Weights of a small mixture-of-experts language model, trained from scratch on English Wikipedia: 97.4M parameters, a sigmoid router.
Below are experts of layer 2 (counted from 0) of a mixture-of-experts language model. Rows are named router (the router's row for the expert), up (a neuron's input weights, with its number) and show model dimensions 0-191. Each number is 128 + 32 x the weight over its row's rms, rounded and kept within 0 to 255.
Before each expert's rows: "mostly gets" lists some tokens that are sent to it at least half of the time; "comes after" lists some tokens at least twice as common just before its tokens as in all text. This comes from a sample of Wikipedia text that the model never trained on. Tokens count by the router's weight.

# expert 45
mostly gets: " •", " brick", " glass", " Historic", "icer", "MD"
comes after: "\n", ")\n", ";\n", ");\n", " Coordinates", "})\n"
router [192 107 129 101  93 198 171 129 177  67 121  85 143  58  76 107 162 108 113  71 153 154  96  99  97 185 137 162 122 167 129 124 117 115  96 122 106 152 102 123  63 110 115 180  96 102 141  95 128 110 157 174 116 125 102 145  71  50 150 123 125 149 122 111 149  98 122 167 180 128 157 154 108 135 106 138 147 112 145 137 113 147 110  91  76  68 130 170 165 134 128 119  89 120 126  91 107 140 178  73 118 135 116 155 121  90 128 147 172 125 157 170 121 170 125 116 194 120 145 147 193 120  98 139 204 148 111 175 182 134 149 162  84 119 136 145 138 152  86 140 128 140  99 129  72 117 177 130 121 131 178 117 179 159 156 104 116 106 148 133 116 176 148 135  85 122 117 101 100 109 122  84 113 129 199  98 100 120 175  94 142  68  91  89  84 171 154 191 175 159  80 114]
up1 [114  87 161 120  95 158 117 130 142 114 115 105 116 102  83 116 122  79 141 105 122 152 122  82  93 114 127 103 122 134 160 149 140 128 189 170  40  71 112 200 151 144 135  89  67 143 128 155 158  81 205 144 132 138  79 119 132 142 121 125 112 139 143  86 114 101 173 133 136 150 123  30 192 151 122  98 164 163  74  62 153 131 130 180 137 144  87 198  98 128 152  59 141 118 137 121  93 129 118 124 128 163 108 115 162 143 146 159 165 129 178 143 111 142  91 136  95 127 119  67  84 113 139 101 147 120 153 131 135  19  96 187 147 159 114 170 151 133 107  96 130 139 139 170  93 178 126 140 164 146 126 201 104 131 167 118 133 150 149 114 124 129 141 148  88 117  42 185 154 135  69 133 111 141 166 125 152 142 106 126 104 145 108 124 119 107  82  69 160 129 128  91]

# expert 46
mostly gets: " They", " their", " your", " they", " Their"
comes after: " of", ",", ".", " on", " part", " that"
router [ 75  76 103  95 155 153 148 121 110 175 145 167 142 208 144 152 110 131 129 144 105 129 162  98 130 102 111 125 135 130 114 122 154 138 121 139 138 108 198 103 178 154 149  72 115 115 162 124  75 159 145 137 143 147  49 110 149 149 118 102 138 100 132  90 114 132 116 106  67 178 146 197 128 119 169 154 146 138  75 129 140 149 132 132  97  81 111 165  89 112 136 136 196  89 127 185 139  81 116 128 125 169 112 128 165 157 115  93  72 198 119  93 164  82 122 107 112 135 116 100  79 183 146 167  58  99 124 111 106 135  56 121 138 172 137  92  98  94 197 137 151 110 153 138 145 106 132 191  64 120 111 116 124  99 127 169 145 128 134 157 126 132  99 127 210  99 151 111 113 121 168 136 178 156  77 179  92 171 128 156 108 187 194 146 136 113  79  65 122 143 124 160]
up2 [181  70 127 194 116  65 126  98 146 139 109 181 125 154  67  84 155  61 109 110 144 122  61  82  69 132 121 109  90 113 187 163 107 140 153 123 150 115 128 163 140 162 137 155  96 100 132 116 109 142 138 137 141 102 168 153  91 105  65 131 100 109 150 135 153 144 164  97 161 180 108  86 122 196  90  82 101 103  75 124  77 114  37 151 146 107 148 149 118  65 120  82  76 154 138 104 112 117  93 133 133 119 104 152 130 139 118 145 131 125  82  84 118 135 169 129 166 142  87 117 125 113 135 143 164 150 134 118 117  62 142  95  93 108 135 130 171 123 120  85 160 121 122 192 130 147 181 147 142  65 168 173 142 130 169 149 156 192  84  90 116 106 136  84 122 110 105 134 148 154  97 130 164 146 149 100 158 138 135  98  74 148 115 101  88 118 205 147  80 168  96  70]

# expert 47
mostly gets: " not", " later", " also", " been", " well", " now"
comes after: " was", " is", " has", ",", " had", " have"
router [ 73 157 147 131  71  99  96 184 112 135 124 107 144 129  94  88 150  67 118  85 124  92 103 154 143 145 133  82 126 131 105 201 141  59 129 136 160 163 133 179  62 105  44 144 112 135 176 138  75  67  95 101 135  84 108 127 122 139 133  88 113 111 144 119 142 146 153 157 126 129  99  86 144 146 132 134 143 145 148  96 107 110 124 111 153 192  84 141 111 101 118 147 174 126  98 106 169 148 128 109 175 211 112 230 131 159 174 145  87  46 147 159 114  96  98 105 129 127 174 127 165 143 143 137 158  96 186 103 157 131 122 109 107 114 187 105 128 142  93 157 169  99 101 115 185  98 153 134 159 126 111 132 196 146 124 114 155  75 136 156 188 135 140 196 146 134 143 120  96 138 146 154  93 123 110 123 123 154 153 103 142 198 121  91 106 183 124 164  89 111 139  94]
up0 [ 78  97 115 180 167 143 101 131  71 178  93  56  69 161 113  96  87 120 108 146 151 112 126 133 161 144 166 110 148 126 109 154  94 146 126 124 122 159 137 166 145 117 137 187 135 136 148 135  93 147 136 121 117 128 100  98  82 146 194 126 103 134  91 135 108 181 103 178  98 130 127 176 141 106  73  97 145  92 125 163 140 154 134  91 168 128  97 141  92 152 128 115  99 113 138 116 140 197 100 140 125 169 130 104 106 142 176   0 108 134 141 150 137  79 141 183  90 123 130 104 126 157 138 125 173 150 164 113 138 169 143 143  92 124  91 141 201 141  99 128  73 135 112 124 131 113 163 137 141 162 111  86 144  92 123 129 170 115 149 135 117  78 168 165  86 122 255 168 155 112 160 117  88  96  80 148 159 158 143 130 178 163 117 121 141 199  95 119 155  99 123 150]

# expert 5
mostly gets: " his", "on's", "in's", " whose", " His", "an's"
comes after: " of", " at", " in", " from", " to", " for"
router [ 73  71  92 101 152 151 143 125 103 175 150 170 147 207 139 148 115 127 127 141 108 132 158  94 131  95 109 128 141 130 106 137 141 141 126 131 135 107 203 107 169 155 149  75 113 121 156 128  73 154 142 136 138 150  48 114 146 147 125 106 140 114 133  96 112 135 116 114  67 190 150 195 122 125 161 144 150 131  78 146 149 149 133 129  94  84 103 162  88 119 144 136 195  84 114 185 132  85 113 130 124 169 113 132 153 157 113 103  74 193 125  84 157  77 124 107 114 134 118 109  71 181 147 163  61  90 119 119 102 141  56 124 136 180 141 103 100  94 204 141 148 109 158 135 131  99 133 193  59 130 110 111 121 101 131 165 134 129 137 160 126 143  97 127 200  97 151 112 114 118 167 131 179 158  82 177  90 174 131 147 104 182 202 156 133 114  80  60 129 136 119 162]
up2 [178 147  98 144 134 107 114 120 109 150 109 125 124  88  59 119  84 187 116  91 160 173 116 153 101 124 200 108 173  93 130  55  83  54 120 104 148 146 140 137 124 105 112  68 163 116 180 142  78 101  66 150 141  79  78  65 114 168 155  80 168 112 150 108 175 138 123 124 148 162 119 157 160 155 111 168 141  48  79 106 125 168 162 165 117  33 104 126 140 144 178 100 180 136  99 143 107  97 134 140  74  74 161 131 126 136 118  64 107 153 119 149  65 133 135  83 114 162 169 106 158 105 137 147 155 140  85 145  42 124 126 124 142 171  92 107 151 100 122 121 134 140 153 132 113 182 101 131  95  89 169 140  99  92  76 119 118 106 132 151 114  99 159 137 154 134 141 160 199 120 112 136 111 145 108 123  82 134 110 127 139 106  82  88 155 129  95 136 110 146 102 128]

# expert 27
mostly gets: " Length", " Votes", " Total", " ±%", " Phylum", " Binomial"
comes after: "-", "==", " |", "|", "\n\n", " •"
router [ 76  89 112 106 116 132 135 172 144  90 116 179 114 128 111 104 152 138  57 126 108 156  67 151 105 102  92 150 164 110  95 169 194 110 123 134 141  83 202  94 129 165 159  62 149 121  66  98  91  84 176 185  93 166  79 100 119 103 111  99 125 105 135 113  98 193 121 136  89 138 159 127 137  77 139 159 134  93 190 107 188 127 148  89  74 111 126 120 112  91 107 123 155 129 153 118 113 137 122 104 134 178 113  96 142 112  77 133  71 136 117 128 148 108 146 107  99 172  85  94  92 101 144 185 117 134 134 132 136 155 106 139 123 149 147  86 122 123 144 136 146 119 148 192  90  65 162 158 104 152  90 169 101 138 172 140 101 161 143 153  78 152 127 175 195  23 135 125  83 111 167 176 154 165  94 123 127 159 109 129 141 132 159 139 129 106 146 104 161 174  93 189]
up1 [150 107 189 143 121 105  88 188 137 176 148 167 128 111 120  70 128 106 117 137  93 162  97  73 152 133 134 129 180 154  81 166 185 141 139 131 137  84 190 167 137 182 147 108  74 145 188 130 185 136  84 127 121 103 161 120 150 110 112 128 172 165 142 144 114 143 133 108 133 131 160 127 131 161  99  77 150 165 159 106 160 163 171 117  92 133 151  72 135 113  89 154 130 214 166 141  80 129 139 153  54 109 159 123 146 107 111  50 142 140 117 138 173  67 125 161 159 195 112  66 185 140 127 127 143 153 150 145 119 165 104  75 121 121 128 151 141 129 116 113 143  93  94 131 117 161 156 131 133  99 159 180 135 124 146  57 101 130 105 108  84 144 117 185 172  87  81  94  76  57 113  82 104 122 149  94 149 154 123 132  71 161 120 162 153 104 122 108  71 109  98 101]

# expert 30
mostly gets: "-S", "St", "-B", "-C", "-P", "-H"
comes after: " (", " \"", ".\n\n", "\n\n", "===", " =\n\n"
router [125 118 150 154 156  89  76  75 106 133 166 129 134 143  97 111 120 132 116 110 130 113 111  62 182 163 170 148 139 171 161 237 113 169 148 143 109 126 133 162 149 156 144 124 102 122 133 189 134 155 146 137 123 104 165 143 127 156 115 145 128 141 149 183 153  93 112 127 172 130 148  51 116 110 112 101 111 127 118 141 109 122  87 131 146 186 177 117 124 146 103  78 127  99 151 116 177 136 143 116 132 107 106 138  91 115  78 115 187 142 107  98 133  94 172  68 115 150  96 102  98 105  91 101 225 139 150  87 161 127 178 176 106 134 171 107 128  45 151 155 100 139 114 144  96 174 126 132 208 143  99 167  89  96 114  52 137 101 102 136 125 143 160 130  63 115 138 129 162 114 107 148  84 107 116  87 109  94 148 118 120  43  41 131 106 171 134 115 148  89 116 166]
up0 [136 120 159 147 139 108 132 102 134 117 137 130 108 111 121 120 133 152  77 112 136 145 175 100 108  71 125 185 145  84 136 176 173 159  96 132  97  67 162 143 108 204 139  87 130 116 139 151 109 144 136  94 102 134 177 126 153 134 108 110 106 198 166 104  80 147 128  73 110 154 108 113 104 136  98 169 135 187  45 118  67 149  98  92 105 124  82  95 114 126 127 177 187 158  91 103 132 164 171 134 152 103 109 163  60 169 108 132  80 118 158 200 117 134 143 158  96 160 138 124 158 150  97 159 167 138 212  90 144 126 136 110 168 125 116 105 129  86 136 118 121  78 172 164  55 114  62 137 161 147 142 163  66 151 116  65 118 101 117 158 111 145 148 102 105 108 140 137 130  83 121 176 124 191 172 149 150 106  61 128 125 142 113  94 114 105 165 118  89 185 132 178]

# expert 24
mostly gets: " education", " financial", " sports", " management", " construction", " security"
comes after: " of", " his", "–", "'s", " and", " for"
router [ 94  87 105  93 153 174 130 119 117 155 160 175 161 185 107 141 117 135 123 132  94 147 142 126 151  91 129 110 144 143 147 102 148 179 123 122 152 118 212 101 174 133 147  66 142 101 140 104  69 167 163 138 141 136  44 130 134 191 127 113 171  91 119  76 109 121 113 114  87 188 157 177 139 120 156 149 157 150  86 114 151 173  81 141 110 106  93 136  91  88 162 118 165  82 137 179 186 126  80 128 119 178 102 169 194 129 106 100  67 190 113 114 145  99 121 106 121 151 119  77  74 175 149 157 116  90 135  98 106 119  73 146 141 164 135  99 100 114 161  98 156 149 143 139 174  90 158 143  88 130 133 120  93 110 160 170 135 114 140 128 139 162  91 114 222 112 131 128  88 123 143 126 176 130  79 177 101 177 135 151  90 175 173 166 127  75  79  98 114 139 147 159]
up1 [135 121 129 163 140 123 108 165  89 136 149 174 162 127 119 108 132 177 143 175  93 149  93  70 117 141 107  97 100 166 130 196  76 134  71  88 151 102 164 166 168 125 113 120 161 138 148 108  88  99  84 127  89 135 134  89 101 122  83 115 128 135  70 109 118 113 115 130 122 102 160 109 138  96 116 182 164 128 141 159 128 100 210 180 137  63 120 134  93  97 119 146  55 114 129  95  92 173 104 137  78 141 123 160 164  86 121 125  99 100  75 133 130 134 191 154 122  99 125 115  78 123 125 137 119 101 117 140 168 160  91 175 145  80 153 134 123 162 198  72 197 165 176 134 203 169 134  91 152 152 145 142 161 116 141 117 118 107  79 151 134 152 118 105 180 148 103 115 102 174 107 150 170 148  99 132 134 111  63  86  51 127  70  66 176 163 146 123 123 158 161 105]

# expert 1
mostly gets: "600", "000", "100", "300", "400", "350"
comes after: " ", ",", ".", " (", " $", ":"
router [ 95 103 121 118  41 181 153 158 121 142 134 161 154 122 126  92  75  40 109 112 137 149  84 127 135 109 110 138 146 136 114 151 194 185 134 161 145 135 132 114 116 161 163  86  94 152 128 103 112 204  76  89  71 158 100 111  88 108  68 181  96 105 147  47 133 133 159 108  71 169 150 151 145 124 139 163 107 143 152 130 153 129  87 126 106 142  88 182 141  98 129 140  98 136 154 162 133 117 103 133 117 137 155  96 102  83  43  83 147 141 147  89 119 142 119 118  88 114 143  95  59 171  88 193 161 133 160 112 131  81  97 138 148 165  92  93 125  99 126 133 139 142 210 149 131 141 152 137  63 128 113 138 106 109 180 157 134 138 157 118 198 179 106 147 116 126 163  89 165 136 144 154 140 162  83 120  91 134  86 165 108  82 130 102  99 149 119 135 156 128  70  91]
up2 [136  92 103 154 102  86  96 146  85 107 108 139 159 136 134 148 170 132  72  84 139 105 196 151 163 111 158 131 168 108 107 155 101 139 131  73 151 101 104 110  79 117 149  73  69 137 153 132 121 118 101 120 102 117 140 135 125 136  83 136  57  96 112 152 200 125 115 108 128 114 109 154 143 170 117 189  88 127  84  90 160 135 102 162 150 101 102  64  74 138 149 140 230 151  48 223 126 126 136 152 132 106 117 137 123 178 156 113 127  88 166  94 117  59 121 123 146 217  88 145 126 124 132 141 151 163 111 139 110 162 123 106 152 141 140 132 110  98 121 126  93 102  87 121 154 139 126 176 107 156 153 116 130 141 148 126  96 102 145 163 132 127 165 174 144 108 158 123 123 106 171 113 159 163  96 146  85 115 108 176 124 118 154 103 223 128 162 139 137 124  46  50]

# expert 38
mostly gets: " allow", " find", " create", " make", " receive", " take"
comes after: " to", " and", " not", " would", " can", " they"
router [ 49  99 110 121 105 159 120 165 122 115  80 168 109 143 113 114 107 106  96 129 153  92 137 129 107 166 109 119  97 133 129 113 181 160 108 153  95 177 213  69 129 115 117 155 161 132 139 125 121 116 141 170 167 146  98  78 109  92  82 114 183 109 118  96 104 134 128 143 139 161 113 150 121 139 115 157  99 123 146 208 179 150  60 151  76 112 143 151 102 117  76  99 117 120  88 153 150 123 116 124 192  84 176 171 101  91 111 151  91 157  82  62 133 112  96 115 165 169 107 111 112 173 116 141 143 128 109 111 132 182 125 132  61 166 116 153 128 197 120 128 236 121  74 160 138 137 110  75  66 123 114 114  61 161 195 127 122 130 136 176 128 111 171 180 154 170 140  98 117 118 151 166 127 155 111 171 158 101 103 113 104 110 162 174 114 128 141  91 121 152  85  98]
up1 [162 194 156 205 126  76 161 172 125 129 181 148 103 168  97 122  71 164 134 121 114 120 140 179 137  85 152 235 175 124 116 111  88 104  97  89  66 119 124 167 159 116 141 135  80 133  91 172 132 104 100 160 111 140  72 105 105 119  42 119 148 135 167 155 164 149 161 154 123  67  88 139  96 143 147 158 123 152 122 120 154 116 133  49 100 165 113 108 122 145 139 172 117 202 106 136 121 107  57  71 146  94  63 115 175 134 115  88 123 123 132 136 128  84 105 146 135 151 127  81 162 143 112 153 190 162 177 111 130  88 104 148 113 128 102 135 116 163 104 115 149 110 153 142 127 179 139 136 130 142 128 124  97 173 181 155  98 141 150 147 145 118  92 136 152 199  99 122 160 129 167 138 128 166 105 117 141 176 137  92 137 131 137 128 197 153  60 128  80 129 136 107]

# expert 36
mostly gets: " Gob", " Ari", " Camil", " Ang", " Eb", " Jon"
comes after: ",", "-", " |", "=", " of", ":"
router [ 81 126 174  92 104 156 131 110  91 235 105 148 142 138 146  96 106 160 132 148 107 107 148 167 142 144 134 114  60  90 113 118 166 179 119 135 165  98  99 115 155  93 126 115 140  82 191 166 169  90 117 120 132 111 194 177 160 110 131 101 195  93 166  89 111  97  94  98  89 123 127 134 122 123 153 127 167 161 143 141 127 104 133 113 113 151 108 107  71 193 146 139 132 103 148 131 151 100  69  99 173 129 102  70 106 184 110 105 198 138  53  68 156 147 115 141 124  78 114 109 101 168 161 133  85 132 163 150  90  83 104 117 106 150 111 151 112 137 136 118 148 178 148  52 165 131 131  75 124 158 104 120 121 112 171 114 109 142 119 137  76 108 105  98 125 106 147 158 116 127 127 145 145 205 124 154 167 206 129 157 121 123 158  97  76 179  71  79 117  89 117 155]
up0 [156 104 120 176 132 153 148 141  81 112 176 176 149 130 115  95 156 141 142 126 139 121 147 116 133 117 113 142 124 148 143 153 117 106  59 108 108 117  63 139 141 152  31 154 105 142 109 137 196 147 121 161 114  86  88 149 123 115  71 142 115  88  82 126 123 101 115 131 159 118  46 159 131 164 113  87  70 111  71  64 112 130 120 115 114 114  57 145 159 126 143 128 117 158 189 120 118 107 126 158 130  66 142 122  78 155  87 103  92 113 110 161 135  89 182 146 117 177 131 141 140 157 136 168 101 101  86 192 102 131 158 140 141 139 123 176 154  82 136 110 170 184 148 172 147 123 144 122 131  80 130 169 124 134  52 139 151 111 102 105 168  69 130  51  60 173 150 163 119 101 103 147  94  94 133  73 105 119 102 123 178 101 116 189 199 148 119 121  91 161 143 153]

# expert 35
mostly gets: " #", " MF", " DF", " Jagu", " NCAA"
comes after: "|", "-", " January", " March", " September", " April"
router [158 164 148 131 135 101 184 161 103 142 104 120 112 123 132 103 167 126 187  75 124 123 175 146 164 116 158 159  98 105 126 155 142 144 118 128 129 123 125 163 101 108 127 114  97 102 116 104 113 156 161 145 115  91 157 108 134 132 129 123 197 126 126 132 139  58 132 160 166 119 118  98 112 129 163  29 163  97 160 182 180 125 160 130 130 137 248  77 162  80 181  86  76 111  98 111 125 180 131 107 116  41 110 129 120 112 126 115 113 144 156 189 172  98 150 116 118 173 137 151 161 112 115  23  84 133 127 158 119 126 156  96 153 131 139 109 109 159 141  86 142 178  47 109 171 127 141 119  83 134 136  95 181 129 113 125 111 108 155 116 171 152 120 127 177 112 104 142 102  73 103 140  80  56 136 135 137 126 165  90 108 125 141 146  98 157  98 173  85 111 183 147]
up1 [126 165 110  74 120  64 133 152 171 103  86  90 168 135 133 112 150 188  29  93 109 104  86  69 123 143 162 138  85 175 171 158 113 148 132 123  95 125 138 130 101 114 157  94  61 138 120 132 137 154 119 116 151 127 150 116 110  79 114  79 154 173  84 133 174 216 110 188 129 127 117 133 120 149 111 110 129  77 126 155 133 108 133 159  84 133 101 103 156 138 146 152 152 103 122 195 129  87 163 107 113 130  92  61 129 103  88 119 120 120 138  96 145 168  73 104 157 107 104 176 129 126 124  89  68 104 100 170 115 190  86  88 110 167 131 107 131  81 138 182 171  50 116 128 174  66 123 150  59 166 119 168  89 147 120  93  62 172 130 127 108 189 109 119 140 170 106 116 115 107 162 104 172  97 134 144 127 114 144 122 161 125 140 164 158 129 164 148  98 149 131 154]

# expert 41
mostly gets: " part", " west", " back", " south", " north", " half"
comes after: " the", " a", "'s", " first", " his", " second"
router [105 110  92 108 122 171 168 134 154 125 137 110  87 158 112 169 143 178 142 136 179  97 129 121 119  82 163 122  94  97 114  84 139 150 141 141 102 158  89  48  89 123 129 186 175 144  85 195  97  86 134 163 128 168  88 187 158 125 140 116 179 140 123 124 177 109  92 168 146 116 142 140 106  92 171 171 171 130 137 115 125 119 107 133  93 122 114 131 121 122 114 102 140  90 141 134 123 108 145  91 184  98 150 148  92 124  73 102  59 102  65  79 140 171 144 134 100 140  84  94  99 164 213  89 181 129 141 101 117 165 159 144 155 131 131 113  94  97 152 148 152 148  82 125  70 118 132 149 159  51 116 100  88 158 117 164 172 186 189 128 105 179  73 155 178 104 137 134 131 171 104  92  96 108 130 169  98 113 137 146 145 172 129 168 128 140  71  64 122 169 172 153]
up1 [128 135 157 229  97 112 161 133 193 168 204 142  99 111 179 115  68 164 168 104 125 118 165 150 150 145 106 157 129 158  97 121 171 144 113 107 119 152  96 134 104 151 155 151 138 141 120 157 116 166 135 153 109 150 131 190  55 128 150  67 169 121 139 123 104  97 115 179  86 114 131 108  97 123 138 104 125  91 155 133  67 161 178  74 121 136 115  79  95 143 143 196 172 124  79 178  94 145 104 132 150 193 116 127 106 131 115 111 157 131 110 119 137 147 108 182 153 142 103  88 189  83 118  84 129 142  99 152 141 148 176 143 142 150  88 186 168  63 160 115  81  80  64 128  98 169  83 140  86  76 136 171 217 155 169 147 148 144  96 134 177 102  88 157 161 146 103  75 137 101 116 128 150 114 123 114 119 105 144 108 125  93 132 111 145 145 114 112 131  93 127 167]

# expert 4
mostly gets: "===", "==", " an", "====", " a", "====="
comes after: ".\n\n", " is", " as", " was", " |\n\n", " with"
router [136 152 186 113  92 136 124 105 118 121 104 128  76  83 156 142 121 124 157 135 125 146 146  98 131 129  99 101  97 127 106 150  88 137  88 161 150 199 147 127  89 164 152  77 160 144 139 145 144 134 103 152 119 133 184  53  84 106 102 202  90 160 128 100  96 140 127 117 142  65 157 105 137 123 156 121 116 155 130 206 141 110 165 111 111 168 163  91 143 169 173  88 110 188 123 104 121 132 152 141  89 103 126 109  89 124  86 165 107 120  73 164  64 166 172 145 153  99 125 156 125 111 101 140 131  73 139 159 153 148 191 139 155 163 220  89 135 189 103 130 144 168 150 131 134 154  93  82 153 131 107 106  72 181 123 109 120  71 156  94 128 162 137 135  50 151  88 100 119 135 128 101 170  59 131  85 147 169 144 111 141  99  95 165 124 132 159 208 146 140 189 131]
up1 [151 108 158  85 157  97 131 126 122 139 138 131 103 126 156 132 138 161 134  99  88 105 125 111 166 184 162 137 179 206 123 113  99 138 102  61 138 165 159 131 122  98 100 121 127 142  98 107 139 157 125 117 120 199 141 116 125 120 117 106  38 145 127 161 147 166 227 202 190  68 157 197 174 119 140 130  85 134  87 107 144  92 156 101 158 157 170 114 161 204 174 131 194 151 106 121 139 157 150 182 123 154 151  92 124 191 109 163 107 129 148  98 132 130 113 175 155 119 149 114 101 101 124 145  60 145 123 114  71  74 151  11 129 144 149 143 125  69 133 115 142 139 140 184 199 130 139 150 111 164 143 143 117 134 145  96 121 133 115 135 148 164 153 149 135 128 104 151 133  54 142  93 162 129 127  90 118 152 123 128  81 130 137  73 139 112 112 123 132 120 103 132]

# expert 28
mostly gets: " latter", " same", " whole", " median", " city's", " entire"
comes after: " the", " The", "The", " his", " University", " this"
router [ 98  99 102  90 147 181 135 121 115 166 143 185 157 160 152 143 110 120 100 127 107 131 143 111 151  94 115 129 144 137 141 111 157 144 119 118 117 117 194 113 188 144 177  52 140 116 161 103  70 166 157 154 169 143  48  95 148 157 116 110 154 116 154  66 118 126 117 110  79 165 159 189 109 121 170 154 163 151  73  89 135 144 139 118 100  82 111 153  77 118 150 126 171  83 152 179 138  80 107 157 163 170 136 167 150 134  93 109  75 209 106 106 170 115 143  91 129 159  99  67  84 173 140 156 103 103 113 104  99 160  93 146 136 153 116  93  99  94 202 130 134 112 152 116 156 112 127 171 117 126  87  88  99 111 131 179 136 143 131 169 122 129  94 126 208  96 126 143 112 118 168 127 183 110  86 173  85 156 138 165 109 196 174 131 128  93  85  59 135 152 129 158]
up0 [130 134 192 124 156 152 167  76 150 118 145 159  61 162 198  95  86 185 161 107 124 162  77 161 122  80 181 163 169 143 125 100 111 132 136 117 136 159 115 114  88 103 101 134 173  68 114  95 146  93 128 121 172  89 104 131 159 146  97 129 100 131 128 169 130  90 138  89 101 103 155 119 116 140 193 165 130  97 155 118 167  90 137 116 129 146 167 130 109 111 152 135 122 174 118 111  90  98  96 117 150 106 177 157 154 107 163 104 107 141 119  82 153 113 129 151 143 132 136 114  99  30 172  48 160 132  32 119 116 155 110 138 130  84 127 156  94 140 137 111  97 147 135 126 167  93 117 126 124 170 145 112 143 158 126 153  66 171  40 139  90 130 138 109 156 139 129 102 164 131 117  99 111  25 114 125  98 126  99 126 138  60 149  85 118  67 212 129 123 115 129 141]

# expert 23
mostly gets: " including", " include", " includes", " included", "including", " like"
comes after: "\n", ")\n", ".\n", " such", "==\n", " known"
router [146 124  95 152 136 202 190 125 101 143 110  90  64  66 109 111 157 134 123 122 143 136  99 139  91 150 167 152  73 139 172 101 120 138 134 132 109 126 110  93  97  97 107 207 182 133 154 102 124  59 137 121 201 108 178 189 103  90 168 144 100 145 140 145 144 135 140 134 135 134  84 124 111  86  91 176 155 146 145  86  45 119 114  56 129  87  94  92 176 140 131 130 109 142 115 106 114 101 161 113 139 113 129  92 137 108 102 147 125 144 204 159 126 186 136 137 206 113 167 109 176  85  89  78 138 130 160 137 173  94 122 121 116 117 174 173 103 130 147 170 145 123 147 124 133 165 153 193  90  57 141 123 122 179 105 103 149 141  95 134 173  98  97  94  74 164 101 101 115 162 151  68 134 128 171 126 152 103 113  91 115  75 154  87 136 111 142  82 147 110 112 120]
up0 [122 146  68 156 192 174 170 132 123 107 117 133 123 180  95  91  95  98 114 189 178 107 155  98 151 118 132 134 151 111 161  99  81  52 138 125 171 131 126 129 132 170 133  86 157 157 175 147 178 160  87 162 154 144 140 116 170 128 181 124 139 154 135  96 130  91 229  87 147 143  89 117  78 130 114 145 131 131 143  85 114 108 121 101 214 147 131 253 134 148  99 126 170  79 116 201 142 161 103 101 108 149 143 132 127 153 128 142 121 148 125  88 142 125  90 125 139  97 124 109 141  88 141 155 139 108 141 138  84 124 122 138 179  61 140 113 134 135  27 146 118 144 125  93 128 103 149  98 121 108 121 158 142 122 139 170 114 129  54 117 111 136 135 144  96  64 107 151 185  90  86 119 173 130 199 127 114 133 135  63 135 122 134 116 143 131 123 104 133 106  87 172]

# expert 37
mostly gets: "13", "26", "16", "14", "12", "18"
comes after: " ", " (", "°", ")\n", "'\n", " −"
router [129  89 177 116 117 136 131 154  92 176 119 133 156 152 127 148 169  96 141 102  98 145 182 174 158 113 135 128 122 140 172 159 137 128 113  75 174 171  84 124 156 119 176  67 150 142  86  72 101 114 109 169 147 111 129 173 100 152 219 153 161 118  93  83 122 149 113 148  86 162 148 146 119 155 105 139 176 121 181 141 149  99 151  84 159 132  95 160 183  82  92 104  82 151 136 104 101 145 111 115 183 119 124 167 111  61 151 108 117  96  99 138 148 160 174 111 116  86 147 153  45 117 127 168 171 147 104 171 149  60  78 156 100 124  88  95 110 127 130 136 144 125 120 106  64 124 131 152 128 125 140 121 105 159 154 123 145 166 154 132 186 113 103 119 155 108 134  78 161  93 124 139 143 222  91 148 107  82  96  77 149 201 104 102 189 152 147 168 151 106 143  69]
up2 [132 144 141 172 149 103 126 117 156  89 166 137 107 122 113  99  76 142 118 106 124 189 152 144 147 154  93 134 133 100 123 145 175 134  68 129  88  92 102 105 119 112 105 109 185 153 140  85 222 147  87  74 135  64 108 162  98  96 133 136 118 135  82 122 149 161 119  88 167 113 147 109 173 165 108 119 141 109 140  53 144 119 132 176  76 146 161 131 144 126 107 135  93 213 112  56 128 104 115 104 155  71 242 143 121 133  93 132 137 139  96 123 141 158 120 120 142 149 146  97 142  94 141 150 155  82 147 127 112 110  63 158 174 117 160  84 166  72 113  86  96  52 140 125 131 131 156 109  73  55 116  59 132 177 130 146 123 129 127 150 149 106 109 155 127 123 102 111 163  72 159 125 122 120 175 169 149 110 102 116 128 180 124  93 115 165  82 169 122 128  85 161]